{"init_std_router": 0.0241, "vocab_size": 17583, "rope_fraction": 1.0}
Below are experts of layer 6 (counted from 0) of a mixture-of-experts language model. Rows are named router (the router's row for the expert), down (a neuron's output weights, with its number) and show model dimensions 0-255. Each number is 128 + 32 x the weight over its row's rms, rounded and kept within 0 to 255. Numbers have three digits each.
After each expert's rows: a language model's description of what the expert responds to; "raises" lists some tokens whose logits its average output raises strongly, later layers aside. This comes from a sample of Wikipedia text that the model never trained on.

# expert 11
router:130138105090106101169064100162163186113148152079136106131177113096091123182117201098166101118104205099134115171136154099133113118141115095139096081153104139157158157137098085172141134138061054166090136173145066112097087152128159090113103095166123164076102170106138145135131056132133056086064127133119150154130151101062133097154089084111114143055164123086143075151162097053108120177150150157139147102135134124085152111115099069136118174158112108158108118156154120110134204079182143105102122134079171080183166159157127155078157128091129080167131146097105129136126133126130125052067094111116186143131096095110095110128093154064107087082154098126122105110107111149171133163167120140109099104132156106131108131093164155170088157134117147141167117120104136128160195108119176
down0:170156138137049044125113108154117081134084157097082120103102113115105150135150083136144167113101116133053196167134117155045111128130157152153111099140126075173172138088119162127150108110099144145137158114133158118102117138101091141134166110060150054138169118130126133085092178140122116151107152090113110152143100137140158136181083151108040143168100119100105136162106122130151089065095152107164213125125127117135140070093077136069167066128153090075115120181094136178158157166073128130172128124115121103057137083140205111118061155144089178115100184086110083163100116094065146120076118170111145160107125132144123124172144095191178107183131119125151139116132119146139159171168097130111169167094104121121145161143101125144112148181116086129110151118116062119107132082098126
down1:171123118102101120090183082158145123154152129079078135148114111133122065154105110124115072078107151181198152094100160155132142128091109162150147094069201062171151160074160158133100115115116156162155109145114162133150132055098184073112151113136109155119093117062138138071111147092084117124131143125101169171131160119156113088097175105125109105106107141119117116133151129196135152132100140090096143076118141125109152093154172130139162080117150092182042092120116127159122182112088187092174141134114126148117138189159134104118164089096093145108062170104157133106197122085147122095088088173140174136169110116107085118114061188097113173166109152161110171151169103130131158140101144118120088087101136147074134147144097080060131130086152086089121065170137146074099082157120122
What it handles: Mid-name pieces, participles. Word pieces inside Slavic or unusual names (Rijeka, Mijatovič), plus passive-style verbs like located, found, known, situated, able before prepositions.
raises: "otic", "ing", "an", "ican", "oes", "amp"

# expert 53
router:108142119023100095130202123117181161144136138112087073155073158084078086090127133159171177137143136096094112134053137152098115168077204130123111081138148118099115126150150170090161125095162179152182143154101186099128122127168177136094115089118093177140160120110129133144157162145096118170113130125155145087083142163090149105126163094103094082144105047138141140071125148101103054087157179123153092121172110100047157130109132180157139118122161171095164166164103125144185133108130109157109072130155185100173112101094133124163031129137157151114178146072164121126144073116139093127135140142155117159126109131129130072137082136105147090077113085100132117113116122071098118107120132088126154108094183133094094091175126133192125147124120136123166088134090108146119117140076171
down0:155090159120128057158096141112117089099079114118113120128126098143156114068128157165115060135115093097116121142077192128141152161210086093127081148136114127144126117147155174108107136090132201150101090090081128126104103125184111130078118160127141119101202176108122168109100098129149121116112143155103075216127189148179129132120147086211156111086125061112103142152136115139158114101127094146115151178157138167113177116096097123107148168074208117120171192141200111121141091206161131175152030134113136083152144145120148083154169121059134165063085153138138105132120161123099164120160139131105137111133081154081123123072099185079134128121096132158135107107124087115101134113147154124092113150183123085084132179185105098130163142133110125136083093139131090129132095128117095
down1:094138147187150119130106173143197104121113110142142140099060088152142178154094112142084065205083110096155155121096197113144184133137064108071096152124100108157067111170111124104089116109126136154194113105172106156111127179079155163152182118180163124131099121170096155094158104141172109120130112078138106114157100144172092130149114113134165126140091116134147109155078157110159110076157111121168180129133123093093071079223135093112119156213143096184155134110139148129209129188177102153172182095131115192129141177137104126116118150125139082065134103159122092157138109172133157188140150117141115093117091125135128129179083112149131105145102142094117134113105144075130136130104102073074101132087116109146119125087117057168062145146077095144117151133133172111080129120122114
What it handles: Heading and taxon pieces. Word pieces after line-start markers: See in See also headings, um in Summary, eg in Segments, plus Sub, Order:, Class: in taxoboxes.
raises: "mar", "pl", "us", "il", "er", "pt"

# expert 29
router:106146123099125109109153157101056162194201115176183127097148139118123160126094122128132088076161065129141099146135129099112174152138076202137087123156104121184145205110141086142095082152131120154129190128177156124122142174099139210139167094115198175119121173187193120101114115156174154102105109128093091163096158119101150140137111156128156142096139151126135152145092105169114077109132124122139153113157061177120164107198096080076107154104161139091137085077132122083130076077116077105139059127089130080140170164164157146148117144149154154161112113102122156123130141110181144086167182121130147113088121153178056117121139137105069128110130157126140174154121182142111139111147151071112069154130228121080151135078122088095107146103087093152106106143117118137151114141141140
down2:144135150083186155128124139157129130114076136185200079145196087121135177112149126204186048113136128206107131098156127168176099123085154121111195142129147104153121137155152107126193123139106141067092085028107120117100137053136100113103129118114106155069159088096169168092138106140154092128069102129112120120144102113135133116131122084162145113081108152098145093125147123114106149154089117137087110146126097102142121155142187155181124121103138150093207142128122126098139158119104152162088152155104165164097124110102147087079159076129140171169126141130125134100168159183127120130062150079142097090119110081135155182102091206110110133118075150092130135087128130095078044159111148125110148105148127133148075106160061092141141123158115143140090113108085087197180165116120162
down3:106148076101092120153131100150009173159121157153157121103143096155117155107108086137131138179129125162193140128096083130136138133184203129110116108119116166149133074083120078104161132121114099136080139077136098181110100102180197136135075103137099106106175173069146141139121137123110174124146088149119103135145110139099187146122123091060172102142139097169202101098151119087092129153113090144124133093154118092096165102146084097139139149093123139123155157172179133107126116107084135125149136188167174134074134173099112083158111107155097133148064125134118146104123109134107134139117113154143070139160104164119109084161091128158128112136096095220113157147177142198097071195106112166108173127136182136184108168107125153161119187105068170152166066158120155173175134147074115
What it handles: Verbs in prose. Main verbs and verb stems in expository or argumentative prose after and, to, which or that, such as took, wrote, connect, reflect, adopted.
raises: " him", " the", " a", " them", " it", " to"

# expert 61
router:075132106115123162104088149117160069077078113167133166099151155073079128143124065126189130095188113118120064187123095174146120092122208115093172145133168111066154168114139166113158126108162093123085075122099116208168131070123135083119104146145140179155193139085092152098124163105121184203156144103091112102140136131173138138143104098102151129128198086104116119151098149154172117108159120163087091088123126189192142169087129124145152185108082090105126130186100135072168140089102138130077099086174129157132165130129149145165148121094096098133170152128150126083118126141110109138106143101138142157159158110155169136151076138101128125102100148080154158110110147188160156095113124171069100109112122143139117098138124204084202153119196118170134140136078147133107069122141124
down0:158117148120126139122137163113083122179199115154123143159110118125176124155170191129118154142130127162100113139169101159125128099097088209165084140122114171092150122142136144092114112080117135214129144089148134133137143151149125085123177142153169082158154106171137160145085139132136165025084141116131100157102163131148135132195152117062166111164088178102096110143150131127115112102104074094110100152160151102157136164182163181110164156114128146132094148144129046153090120141080082115076224168112094137170115108121120126061149165075103175160102153142165154100117168120177116122130166132145084148113112150111105191113146119138125114094145117055142112165106125098081088106165127147117125120163107115178125081123117093197155198081077057137111200083114142107146142132100185
down1:113128172134109134163130133174094145108123058191186188144154065140184116141119114106136127117073119114159138131117172179134178149125106161075120169128129124118115156074158101143073129139081147156169088086207139163159108118133106111087113081153147118103142083128143092151139123123127201158094149178104099156160086164057095114153175123069138131123057091162180175105148182193097140129133109081107111114123070080151153147148080199148148090066121107142145140205146157121109167079156124148165083126113141126116134175195069140171116137104100090157111154118101153130079190097137138137113105111150086140145143091152170139086136074162154129065140128086146130170085110099102113147104061134146145092150107089141154095142149174160125185118094149130130167142103161095126090125121088
What it handles: Small numbers in statistics. Single digits and number pieces in infoboxes, statistic lists and tables, such as goals, appearances, years and percentages, like "1 League Cup", "2 TD".
raises: "0,000", "book", "th", "d", ".0", "19"

# expert 43
router:168110147104065092161124182186174178084108112088104123127124084093174051080172124121142136116151162139128126126090124124162120131158154144131141154108144072117085091127131092091101109092166112134141122140156187143126113153164191176124103063123163099151135052144153131101192098118125160161183087146125157092083119193184048125140085150161163119181143123120096164113168135098144145166159127070133078144103207160105168089154113138085120159107122082116082132110084092082076094122152145171197104179088142140119185179163122151153078107134172101086149132106139104117091127158105105078071101173132114156133113145098100158112137127137144115169109159127103141102107099104078119153131097151168119136101068109147060185165125167153101104151140103150167126119132093153163088095076126
down0:128141138124130098177165087099125118099094127154128082097117151102155138112115123077117094104161106148161183126123042110068162184156125133146121112139075138101174079129125092091116207086149165163165151121050173134047137126132123115121156075081132138110173194120127114178102151140152126125157074115195138168158152145128124095085134124156113109155159114090124146116136085165111113168140193177124094103129176139101086146073142131098081148144115122131155117206127113104157192116182173148118146152135171110140092046114159129129187165190122163107153066124120112104183103128097116130117120134088160143118185089058160127127106162095073091121147102145121157087119137144124147075088093188105159133163131087095105098147162109124157153147142089092121096122141154197185072170119106
down1:134095098155182137059113136154164146179148084098119131131147163176113149115162120098122140147113071147086155124078101109133133112173119073111081066156096198124129117088150115155123152138124155166157082133166117134063118078135089142122116094144063077223109125136129116189096145067128176139150179108061148147140076107178166088137188122142159185151102078095142136196120084081139128121142132119151136133093112117123128078153098090133128130171131144146148122089101135179098144115135133137105089158163114102147072123167106123147158108146156158197153156048167141124162137146152063144145186144125114123088136130120167126141153173053095076069095087108097160154108067140121169062113155181099136118123114146187116099131120183156098113120101142171155160095152100154132130125179077
What it handles: Table pipes, word endings. Pipe separators between numbers in data tables and suffix pieces ending technical words, such as pyl-on, crystal-s, cyt-ok-ine, often in species descriptions.
raises: "ff", " whom", " ", "less"

# expert 10
router:155156057068138168140111203145127147141130166076120183082162146125117150154113222112104171128204130121144087159104150108108100149160118101034127175164102149136094155141111085125134112097089144107071181170079113139178125146034129121090125083125157108097154103091139159175170154109122119156088092083089146098190171118167178043150138123105106107142140142149196127113148125103122123178157165149139143087131158157081186178154111128134132162119117134103177139095097164081121166071161171157147066170159148124159098142058123167142123127102102110080136158086094140112105123172083119162127170132172136115144155129140104109146088156074142114139169162161095106124146122144139149173114148128152130150105081123179074137100172173155182141124172168131104139093144122121125149150105112
down0:100107173131112137136182131139138152155122154139161096083126124167178149092139097077110140124140130112138149189092119164115186161146133097129153121113135164159136185177154157168151168145147149156076104106130122166126157130145099096121125093185116179131083053072138160117125154077106148103133162085097112140087149140094071199071166142143102194136062114078096116158130169170101143132156111146130151065140132093110106138104084153152159117151171133074149087081130128082147107078092100204150096163127174119120185100081156132127130199141158109177107155156148146098140155112103162165144100197127071137087141084107154139108158101130144100196164111145146146186090134071108099173157064108140110149095098138134144102093118131114057087118153100128215111154116068088128133068110142
down1:138139094111114082051165129146130162157141102159162133130085129121126138172150146163107107102087108073105086161129150104099152102146103122052149056108169092091173148105124145157147131185150124149152140168098059170047127162139148196255072163109120092150034122124138164121152131101155114125082160119148091106124160139089122115131118119113110105035104141105089102085121126135183122114108132111144127142079112130116120135109085135120156141131068171149098120136115098164116106115161144133167151094117115177047081096140149113077053100147121137174117118169142159092133113125164163116098102131118114162127134113173172154191172143123089151136143107147112138094128145096112124174103149054155120123105099108131180157149120073064149141130094071089145112084176126129113138084195141
What it handles: Mid-word name fragments. Word-internal pieces in rare names and foreign words, mostly after a first fragment, such as in, il, on in Jugendstil, Runcton, Berfin.
raises: "ancy", "ant.", "ur,", "age", "ant,", "ant"

# expert 19
router:122110074141122113078198113150115131115144148178110075132118189103102138146143114112059153135140103142164076122130120117128141118146093196159126086102087119116205155129081133126052093133136158167138146155118075114093096138107104156089129085140180161129061185183119097149121137117139111086159129108151166136101179136152110096180074165124126115113105163080173156101114093175127140109133126101138134122120035170083109164141109138126110133114117133111161122127107096121136103147152077100126126073169149070144193125095127177103124153115180127105134105132073158121146122107196102134118184130129133190144175058143131086101133136109063179132154103135140146106163179147068215112135111115149083140119136123095164106101160074108074142109110089185093077202090119163154165078073141
down1:166136141100125174140129114118142133136127153152089143163098106104080184181111219121153111108112120162156123166093109161108174062132140062117144160167137124138120103090121155067023159108168069154147124153130123164123109128188144130092107118142124126171144084100080091127097147108129119128133101134153088102132150143150135122163085102202112111111097141186139171159137144172104100105069199157208114114143183102143130133101083081155101100072142057139056099139129113120139162136187155118122113119123181108106121150101119125115169122123067125131111094133199101118140098122149161128119077155129149126167100125121085117110115180087119175173177156065126096160134121145087137160138137131163168114179182107172187087104048115096068149083122115091154145177083126073139146143094130
down2:203069184105164136165049085174114108099105103148164104152114099134078113060091096155140134162166163118158149131125137143140154058130170162087155118125130153117120084149151146094133094089098176083087146133150152103077082137148110153084134112153044134137099167133136148107176066095113131156162185130131133118060148112112143102101104131102138128185097088123133122155136076166143126101162104132144068139138125176092121068109091112154096147119162084171114057136130130167144117151139124094077139160104163152177143102177119147120077145086099072134161156090146147115120156165139163097127165150170091096137043112114090147148098167170139074136116126042088165180096146130175106181116103094060117092144151089097180112108138184119130115119106110089136111189112125103076132151128116
What it handles: Infinitives and modal verbs. The infinitive marker to, modals such as would, could, can, may, and the verbs that follow them, such as scale, take.
raises: " be", " one", " a"

# expert 22
router:099085142176148122141104106193082108134105119140082189097126158111152168084117064128139063120171128146102066203102120179166136140111118098110199108117170105117147051126178161129118137168116109110134158142140138148130178116106173110150091068106169118101138144125118064100136155107099196200087135152095104088156103148105133105129101113150133157143158158096109120144091166107146157117138086048118134105177183149190179134111146085127188141073101068110114141140103119103162104152141127101171133119101083121117169106168184125075111116090169129152097176141148183128085118140165140136117154113101097144149107162137183087093137078098147111104136154134058118074116096099137150073101142058138127071198079146086091128097176135153148157140147164144144145129115164136161120124093063
down1:144094154105155101152198157157134170132052119112068127132126183162133119090151123155117102153159162140104155096104150098166103145068084133155154100129161095041131138106113089148151119137152124138121153099159094146133111120103100147081147201131148130127114095077142110157155133140148140101103154147141121092098119163155096159147106044133134110120106097147168165101110141255131093116159131095111163116134098219130182116128153156142175059119177104130129159161142104082143132152104142152102132137170173085104153152170165139081074097124191143127208130123212173092107152154162092130155161100138127172143135078173144094121138119077125126120082083196176123121109156139132133136128132142083096104148162107165108162113073088128184149145158104107157098198121177140082122157073126
down2:070158053171076082085098149097143125087198090095112182126148139154134186140115187138110125170152131128142076098138084140124098142105141136096129147050146141132135069114153140131125199123132072159185134097132092138056161104097139140136170103167132128132158130097077197126135139131110108143139171065091139163185100107163122137166138150136147164179150146171071115150105065136136162122109181148124132139125085127068134150101180116173100109145117163070097105122130127130132113111140135099182092108228171109163150103118128146150113079131148108096075128137148096132062111096154147158169150105116129110140103131125105113130164119058095074125149168116117153118169107099124095097141140205153069139168191119127097109179102198136087187135172128152100109121100109143181110118094174
What it handles: Scores and numbers. Numbers in tables, dates and page ranges, especially dash-joined win–loss records and scores such as –5, –7, 1–0, 4, October.
raises: "-1", "–2", "anish", "–1", "2,", " Years:"

# expert 54
router:177164170104114134206151157128103070099158155080107117136184160181078170118111155100138161124159163150145108130134091158145176111085066155138134142121072132097098136123091162157131063112076087143141124119149114150094108177153082141106129157152100081141087086098092170091191132083150093107146133138127154161114129115132096181139159122201065118086158169191123127148174150101105143140150202184101140088149110091157101094114199154124056119150073139180112112123131100085106148087162108123146087118101095099124118099152134143105105141106160103104118073123109105186108151120045119116163087133148069168111076093068116094171065107071109091103116141119075094112118146090140129177136095153191109121120102140152092172164150094129112169139151136088145106136077138104132176109102115
down1:089156126078151187087151129107137041075124083147073167062156164083067070139162152119122132143125183147052131097089175132120185117140127138123109135099142114161106126115149141152159103148146154136098151138098156165118176116110098118137172154135184114085149142143107116176130102065133096146183077093091139130151185135104097093112131135112115187132179137107149143097089163136112075134137128124081098135146112099139141133168111139166071135114125129124131105199136103165195183127110202100092099124140147163139161137161175166089159138129113155090137107180146134144151111167117110134136036090136153124136131111168155097178183137160156154144191118098095167116096101133167114067129102075092136085073090102157118096126141084099182114105128082134114081081124072053095188157118114
down2:158137124162147113098106097152066150137150128166136151153118128091120146102123094123154151138114087126155098162076148120152132198138148069153133193129126106153147094163103141110094163098120126073050145155155069128164131131079103197154139139160140152203094106182106170150141114163117173122112086126092126093115188129133149137084131154145099136097135091100150116119117151128097185178128120083172168144111140171155071183132071128090094075156070127142173183143106090121154169110150150130135155116106145115149100164143171145136043092145177149174038118143104104126039158113121129142134152167101064180137154092078129152084123179110155114077117120115087072216093168090168107122119118156126125154135094140148143126160088089175131132146100153134145156124062063143149144126158078
What it handles: Short word-internal syllables. Short pieces like er, el, ip, ard right after an initial letter inside a word, such as b-er-ates, c-el-estial, ell-ip-tical.
raises: "ending", "aining", "gin", "]", "n,", "d"

# expert 23
router:102147096120111061233081126135107148063159179152128169023107156128198077122122123101064141159133120118176145075100161110128154134176089109111126150084110120065117136102094113146135169116095121173133035133125154106188178158116118112126118147131124111151123124072190118165163143107118137115118114126162126082139078162209109102106154141147100147146129142128126132110167160121103146147107152099082135139063160130169180107137138143096111081169109066128092099125120153147078129144170169131187124103128104165159129151218106120129098110210132101146171134089131119142128135137100102114111131108153196107133138084137118091124142134155122120096152134196087091146095105130142149151113124135124130090089085114171121105114146188076098180149105067067102128080117136081090083100173120
down1:087121086159141137174149031171132104101170180141139120107105126092086145087135182100055145091103128109122077112106141184162131128132176110139116133158110131184070166102097127097131154118160191095165195122095132137133097066136119142155091188136142083110154111089055097150131165127106165137096133107139181139131219137106123139166149115150126109145161208124169121119108071114056138111119111125131108124161099175155129087114153116103089136065112158172154100120107137091121168098131128084128117129170117150106105165154142135163134205128150116168151075140174114126154139132066100184076158099098157110101151131156192111089174115193163156159197173121127110141102162102127193183165144133171115115174121137203123157112118138145100135107159143156165084150152141071129108120101133
down2:142175059128073053119167132091130123092158149079137125112150113115108167107133094087117115163117090136140138169130142154127137118147097186099130154115099149060134112121115142058145068099119115134126064144109081119108119144131071169132123152123153071116092152146096147162100114073119110145078162137221068168194245130122140119148141114137122123121131178115093144124202128179121098097131164147129195122130119175138174121112121154062110172069153145138157078128117125171126157097134122085111067148128075109127137171150133117089173152106143170111168152131172141048154115168132100130102063155141152120205081092137180142111095100122111108149110152169166122124137177109172178107134134128146165091151143100077141144117106127109140077096143091147128145075126172123113148174052143
What it handles: Table cell pipes. Pipe separators in wiki tables, especially election results, vote totals and sports standings; also Cyrillic or Arabic letters and coordinate marks like °N.
raises: " ", " —", " N/A", "\n", "\n\n", " -"

# expert 60
router:141119161111082153103080132119095128191185173117183155105165095112174136147110168141094184105105151123159062116131137110091182122114084177166125130141111155189169166163139071159101121146103082194116127158155120093181116115159122133130170095135194115165096176163153084129074110127156111131134156142103160159121172138086117086189125118075156136090108088149113098130103117175086096117087150148114134128139063129140127114121132122054134140153169145123117137118176090102077125124124217149103090089135149079145189198096123139108195169131156122126127172136104149096138140113148178146129140156132150152072168128143157101114163111147095077158101155179184144129128162190113138145129173097108108117097239165123170136069105105088130145102095130141149104126074161081146149126132202
down1:128130114091141073108129105063158177094052103132148064133154099157093123112117135121063120074166141122178120080102177122156115106130132102103084121098121076162071178131166206088178191075133100055103124097144143076114094140100096121134141099177086119122119152143121077061125120102087130165084152168107175128153091128117093024093150104079180073109125110130107106127183154130138129121101121121103084166160137143065131113135075146101108121107096101115131115150173106115181144118130191159085101118128149106168098141148141139153178100118095084080134132166125123087138108171169093115156157114133116079094142090112182126118107161095124085095113102159115089111122117134093125170130225128129180089081202093135135159139093171166140127141160089149083127141155100169127124121098120
down2:114147131089149161159135072071095172074090174078109082120140147124112109172092121119108121121133099156127150121086116106174142163143104051200095093129088162163113119114147093120084123153110145127149107135143141125151135113164122091078137152124152142091154112148091115136172130101120148138084097143158080135113121133067091113126099119112201109122127116127142193162121136153175178109091141130134104197123133139125162170139104107108089157111131138148133078099136149134109133093124101055123186062113171152100153116070086136141176115083112107100140127176101042113203072064102144103189192157084078120120126103126099126129139094120116102117185107166069133046087088063154144089151097153099184122093124089126126145134162115170145159129077121126091153148064049165149143068152097
What it handles: Biographical action verbs. Past-tense career and life verbs after he or was in biographies, such as moved, joined, began, emigrated, convicted, with following to or in.
raises: " the", " a", " to", " their", " an", " them"

# expert 30
router:186158098133111117142073065121109172120072119141092089148160090118154132135102162187129177130138081115169142125071132136098141122095082095109145090152142170102126118122056111205129065143110120101099118136096123047133141091168163084149139089149096192136105134123147137115141117144107142084154083129143085181122156082133180117136126149068153143172136182090103092170139142135130105113133149137052154126164099110170158087074160109083131166091103107127130108143138095135153149090156191167179142093157126120100132123143130175098145101197067115122115139108167165124103136161123132101116098103094170128089117108097190097155178162140150128119105074221121135120104133076153167124141168102111101169138107091094091177050091086110126160087108156144100204160068127076139151089142113
down0:132159142092078128178165111136151112088133112095083112139147178142125209095153131091104101099114106133105145109093182140126128135179199119118188081073091108090094128174062140206079170188116154133149121150124182198136093152161189097117115138101121102146135162175148084113086185146199067148066111174119128143206113127097111188147130130132109098091099169117127119146178101063094124090121130108154139154117126124141154122100123216145142149098146137114141197124093129140172103117116125153114117123124182142115116152070152111106152175103112128104111104090136098085117103188141176056134122077095113143110118065124036156152118137145113117151152147123148093133138178187114139135117104145157131144101135075107141138123083122104123102153102104221141137158148136115112160067115137
down1:173165094133116150136142152170096109134111145134084162119155137103144129086090134120137083136143202144146124116089072092159166136092135176134118112135081092152148103122111146124091185114115185125170106088122127125133152152089169121124137064095167137110166014135175148175105161112166105203127095152180125054087119137082108112143119107162100103120147110124146161151111102119136098099119206097104101142135117143161107129167109134064195107150134079164079112144084178124152129147119114151154142139143158168115141124176186150158095107123078080034092107097138099122087091157074123141139115105087099120151075095102206127187170151143126137131133100121164148188139147200115124122097113124107136183143086165138145188086087079165150172179113073116118087169099143100123098157166106
What it handles: Surname endings, career verbs. Middle and final pieces of foreign surnames and places, such as Kuzn-ets-ov, Hels-ink-i, plus career verbs like joined, competed.
raises: "a", "ation", "ation,", "am,", "en", "]"

# expert 6
router:152132110121086117192049097158206151136133131110097134114210111138127094162164169120108131148164135088086081116190097129088052146103140145149090193071168136155157134156181163126104087146110142150084189137142113144132122156138114112159115147110109119072088152121097153150105096127124080131050149163170132119130163139114167115156078125200087153125099122137076073111147080124105164149125127192063132063112087115138073156115146081133134181198129099149144132192099109139109139125150118166187075103176102104153126131165135134108182113129130084111118142108091130070131137154145132147138136135159156145157127087126133162144137147061115092186099094146035177161147109153149155095107093080141140120110188110122097149095141100137154120115127119073088124131155152169180126132073078
down0:120152091145119168133157166126130148121122109197081144071102134110169147158155108137127120172162132145124135141083074118126076074062094072175149161126118174120137140110151125116184110134127184132145068163129116152115164090070137112095148073109114118111108196184137155116126118095126090110111181150119085111162129159128110191131134183187147123102181140094146130161115148153098149142111137163091091080095132157091128121125096134157134096126121099150153163108169140166175096107085187106128124166120148127140164113159077087147157138167175066096194171132190156099071162159069151136153116120144098106100069146128120185133120228154135121203189040134140112118120095160127134069076154104118163145083111078128159130137087110128128145161075173125081136137107083116118147195156105
down1:124213074106120142118129128173117115142119106138109174158120140139130108131144112154121117147149166139120105124101154121114194105118134147128080102128082107176080087167167109148117207156101129115088120103134168201084147107112111149075129145154177104109147129108119092108121109085162146040127128112127064109132165115090104172071115179128131153096134153117135180136184150085083088083127177103206135123114104127161095162169138139166076137129124071087121126197184087111090155117154106087161091069109101153115099144085132139121181137150128115100056157173130116113121111161095098130110119104108178060161097117159177135140137104100147076099148125119177080151126091136125178148123114172099137112120137062089217149097130073140142124170151119162116153094123096129047185197181122
What it handles: Capital-initial word pieces. Second pieces of names and words after a single capital letter, such as W-h-ipped, Tim-m-ins, Rock-et, and sentence-initial He.
raises: "ao", "one", "ile", "ant", "ant.", "ff"

# expert 56
router:143097074119119176119112076114166099169116182139089123146170183108125148129072131192141135117158167102117129059161129165090108121136116156091171167126157134132134125169080073182153110152089148088108135060060106142128110099135127137117123078071085158061143104150099142127108163174094151140115073104093115151142102126134113086073114156072098169134092105142108195156107137128143180179111113135055127105079105190203132137088204101139118146134181177065134157159133120094127162166121123142073123135147154120133076121135092131164164095175129146175130175148123076092186158171096150126116089143067136137101141115120175101154155104116103154084085114091093146168082183114177163139096141081127138127186111134121119139114144147085080105118126062084101184098147094119130135098147137
down0:098079110088154147091178133159100101115142112119084149029157143180130092132161152146086125126083100111121096137117221145128110126140155129149176110111160146164137126151127113089150129161144123173137082077123124144094114145172212121128139083153124135183095133116130113158139105180093100114147077108121128072163136133141130121108116157118121115135152152141154083128186093168084125115171172103137144115107127121081139131150137182163132054110144121129122070072169090166123157171158197102118120098114157100143189093101133106159169122166081081096111139131139113163101169106144152111132134090148138089154126131165033170162156150113158145084035149113097169101173092130116141143126132123157113129122149134018135116073096105144066115095124153192081176098113151151075056094176108
down1:158092215113146098137125126147122159147188091139146129136106150112052130104130135069099107171133141174134114069113158134147114070199116177108120097143125115160090191136116120138134142094100076123148101143166082136158129129163113098139118160113125173134142107100091126152151157119154194137141051120175153140097166124149134160098116138150224115103148085121155136094118130088086155114110127177176160072099125137089129102146189063095144163124128118118154097139115107093097116119073150172052098161115109135118147144116146164182139114149142164116188160092142125096127184095176124114133119125146133172052114158093143168167157147084146129128086159136060133141144105154075186122067117117101171180193086172092168174076096138109109080105128098128078119135177049111165111108091137
What it handles: Decimals and table cells. Decimal pieces and numbers in vote percentages and league tables, such as .7 or 63, plus accented-letter byte pieces.
raises: "ing", "more", "um", "u", "ice", "m"

# expert 8
router:074152048178118150051192143091133160132126134131199115167113142111160172127107177117137140104154172089115093110082136143098135112146129143095081139173177159175103118120134124149077137121154166075141139118127112164076107137098058161089151172154140160138082092112099144116079191139113143152147095134050122127102079110173131165179096101128134140114154127141091121121131083145135131178186147102091107152125125128100133140133150135125164109139145110060040180142130086099152120116109102095141149155105185141149124150153106149101162129187157103133111087183164153153136098145116130132153176103130084111140177174104146068152094094135102163203175089166075142160059138109093140077167167112119164071096091096202099133120134106133135079153136174075163135120088159095171125132140187
down1:072193132149111168145189109140114096088117185129152142056150144069139101101180194136148115151114127109085116148135134064093107085146062109059142092090145129151114148151093187144131128145113110095118077087128079095141145143108116176157064071107111111193156138119129068105115118066131145126141129123147106123127145111150111120122115101167053140098138204170126125173074111145030118090140160159112158112140110073152166094066110114110108154196112105117160113075115111131118159115114154055161126121129104164165168121062135152143107174141118133188090070163132103112164128077109115151108145083077177127103135129167112088128107117157102139124146124151108154130102091080110165162051116155144159122082173171119142130137107137118215181111139160149116106095110106136146124081152147
down2:134161131134110114074132024138121114091117150151125191140129107132136153166147132122129127116101067169145182128162094113113110084168092104148149087160113086127101124097227161142130099174105130131080162158162033157107104062169163140130185174091156093093119094126199113172101106131163078121185055135131122096118082124116143163075099084166138079106101115130111114105142152180104185153115159071128073114119146171163139139084116099100148122174096138144128083166152134173139086138092107146094156134153100166160127075064113116127174132177087116186085116144131140092158168167116159116142145150141113168156158130164116151124154154170135166162102163102099122106150126155104163105128130149145134080116122104105133135096141162137087142126107205180106127134120118103166055035102150
What it handles: Articles after prepositions. Articles a/an, "first" or "free" after "for", "in" or "at", plus line breaks and cells in sports and election tables.
raises: " letter", " tornado", " range"

# expert 16
router:124149158128164108141097109149124105128143220114093147127170131131154135111181117156147174127147133104144138143136085129080118134175093093139120175114135110120138149160099165099148111116138069129121109082170124138136195151112100071105126125120159164083171165082092127111086145204137172132078107059158134096099083144162129144114147138107122138126120115166104169139141166165112174105124128151143047131079172074216095103081174144112115141125056068101154110161129122145081120155151146148108155075163104098146132103092136143141145111147111083196081141155116159177169124129126173121084111111136154160104172110095171129077141097196110100088076101076105108177088225177156107094145106134139159103133078055117156118134098194095114098151093078076086092077113133088107131112143137
down1:104136092069107109071162106137090150091126136164078127111123117133091130084121106092099112127063139151105047099096113131106130092180166107097126165186139176159098097071154118162149146122140150172089132184133071093137078160095156164100149135110122133119128109214115120107133142183128160086170125089160133142089095084114106143162197137125113190175144087121136114114152111143136121141122075109144090129081159143108110150148180111144101188101192099111158139181121135111109096150088165124119130132131148122075140166135096115086151143137138104096121154107160109086139172146167110106084120130093084168172155179096054179182109124116105086156104091145180165142082065119140141117141103120071110154152088159165112186090177136082091189094114080193111123143161166044108139149141077
down2:106096124117101138166147087132114106138225093140131160144112107073155189121146058088140110091120105148136128087162112128109060067144099129173091116133166050095095137127191121120179145105172094162130131128180152120153170129182096142106125068104103177068111116130132118090089144094142146164172148135161132141131140157129145107138140143093079153095140098106129162096105108168171124159148133120109133114178110081095061103106184155100090111106139096168138094122152217122165127082151073134186166117129133089138151116147076229159137137153058137110116138157142214131130137123188075083156113143125072125173132134093142140126148135141151116118136139098191136076158125132146201167109134136156138137182125114151118130107169098135111156105163076111115151207083119154098097136152072
What it handles: Politics and sports tables. Pipes, zeros and numbers in election or sports statistics tables, plus political terms like Senate, Representatives, district, and NFL draft colons.
raises: " ", "'s", "ely,"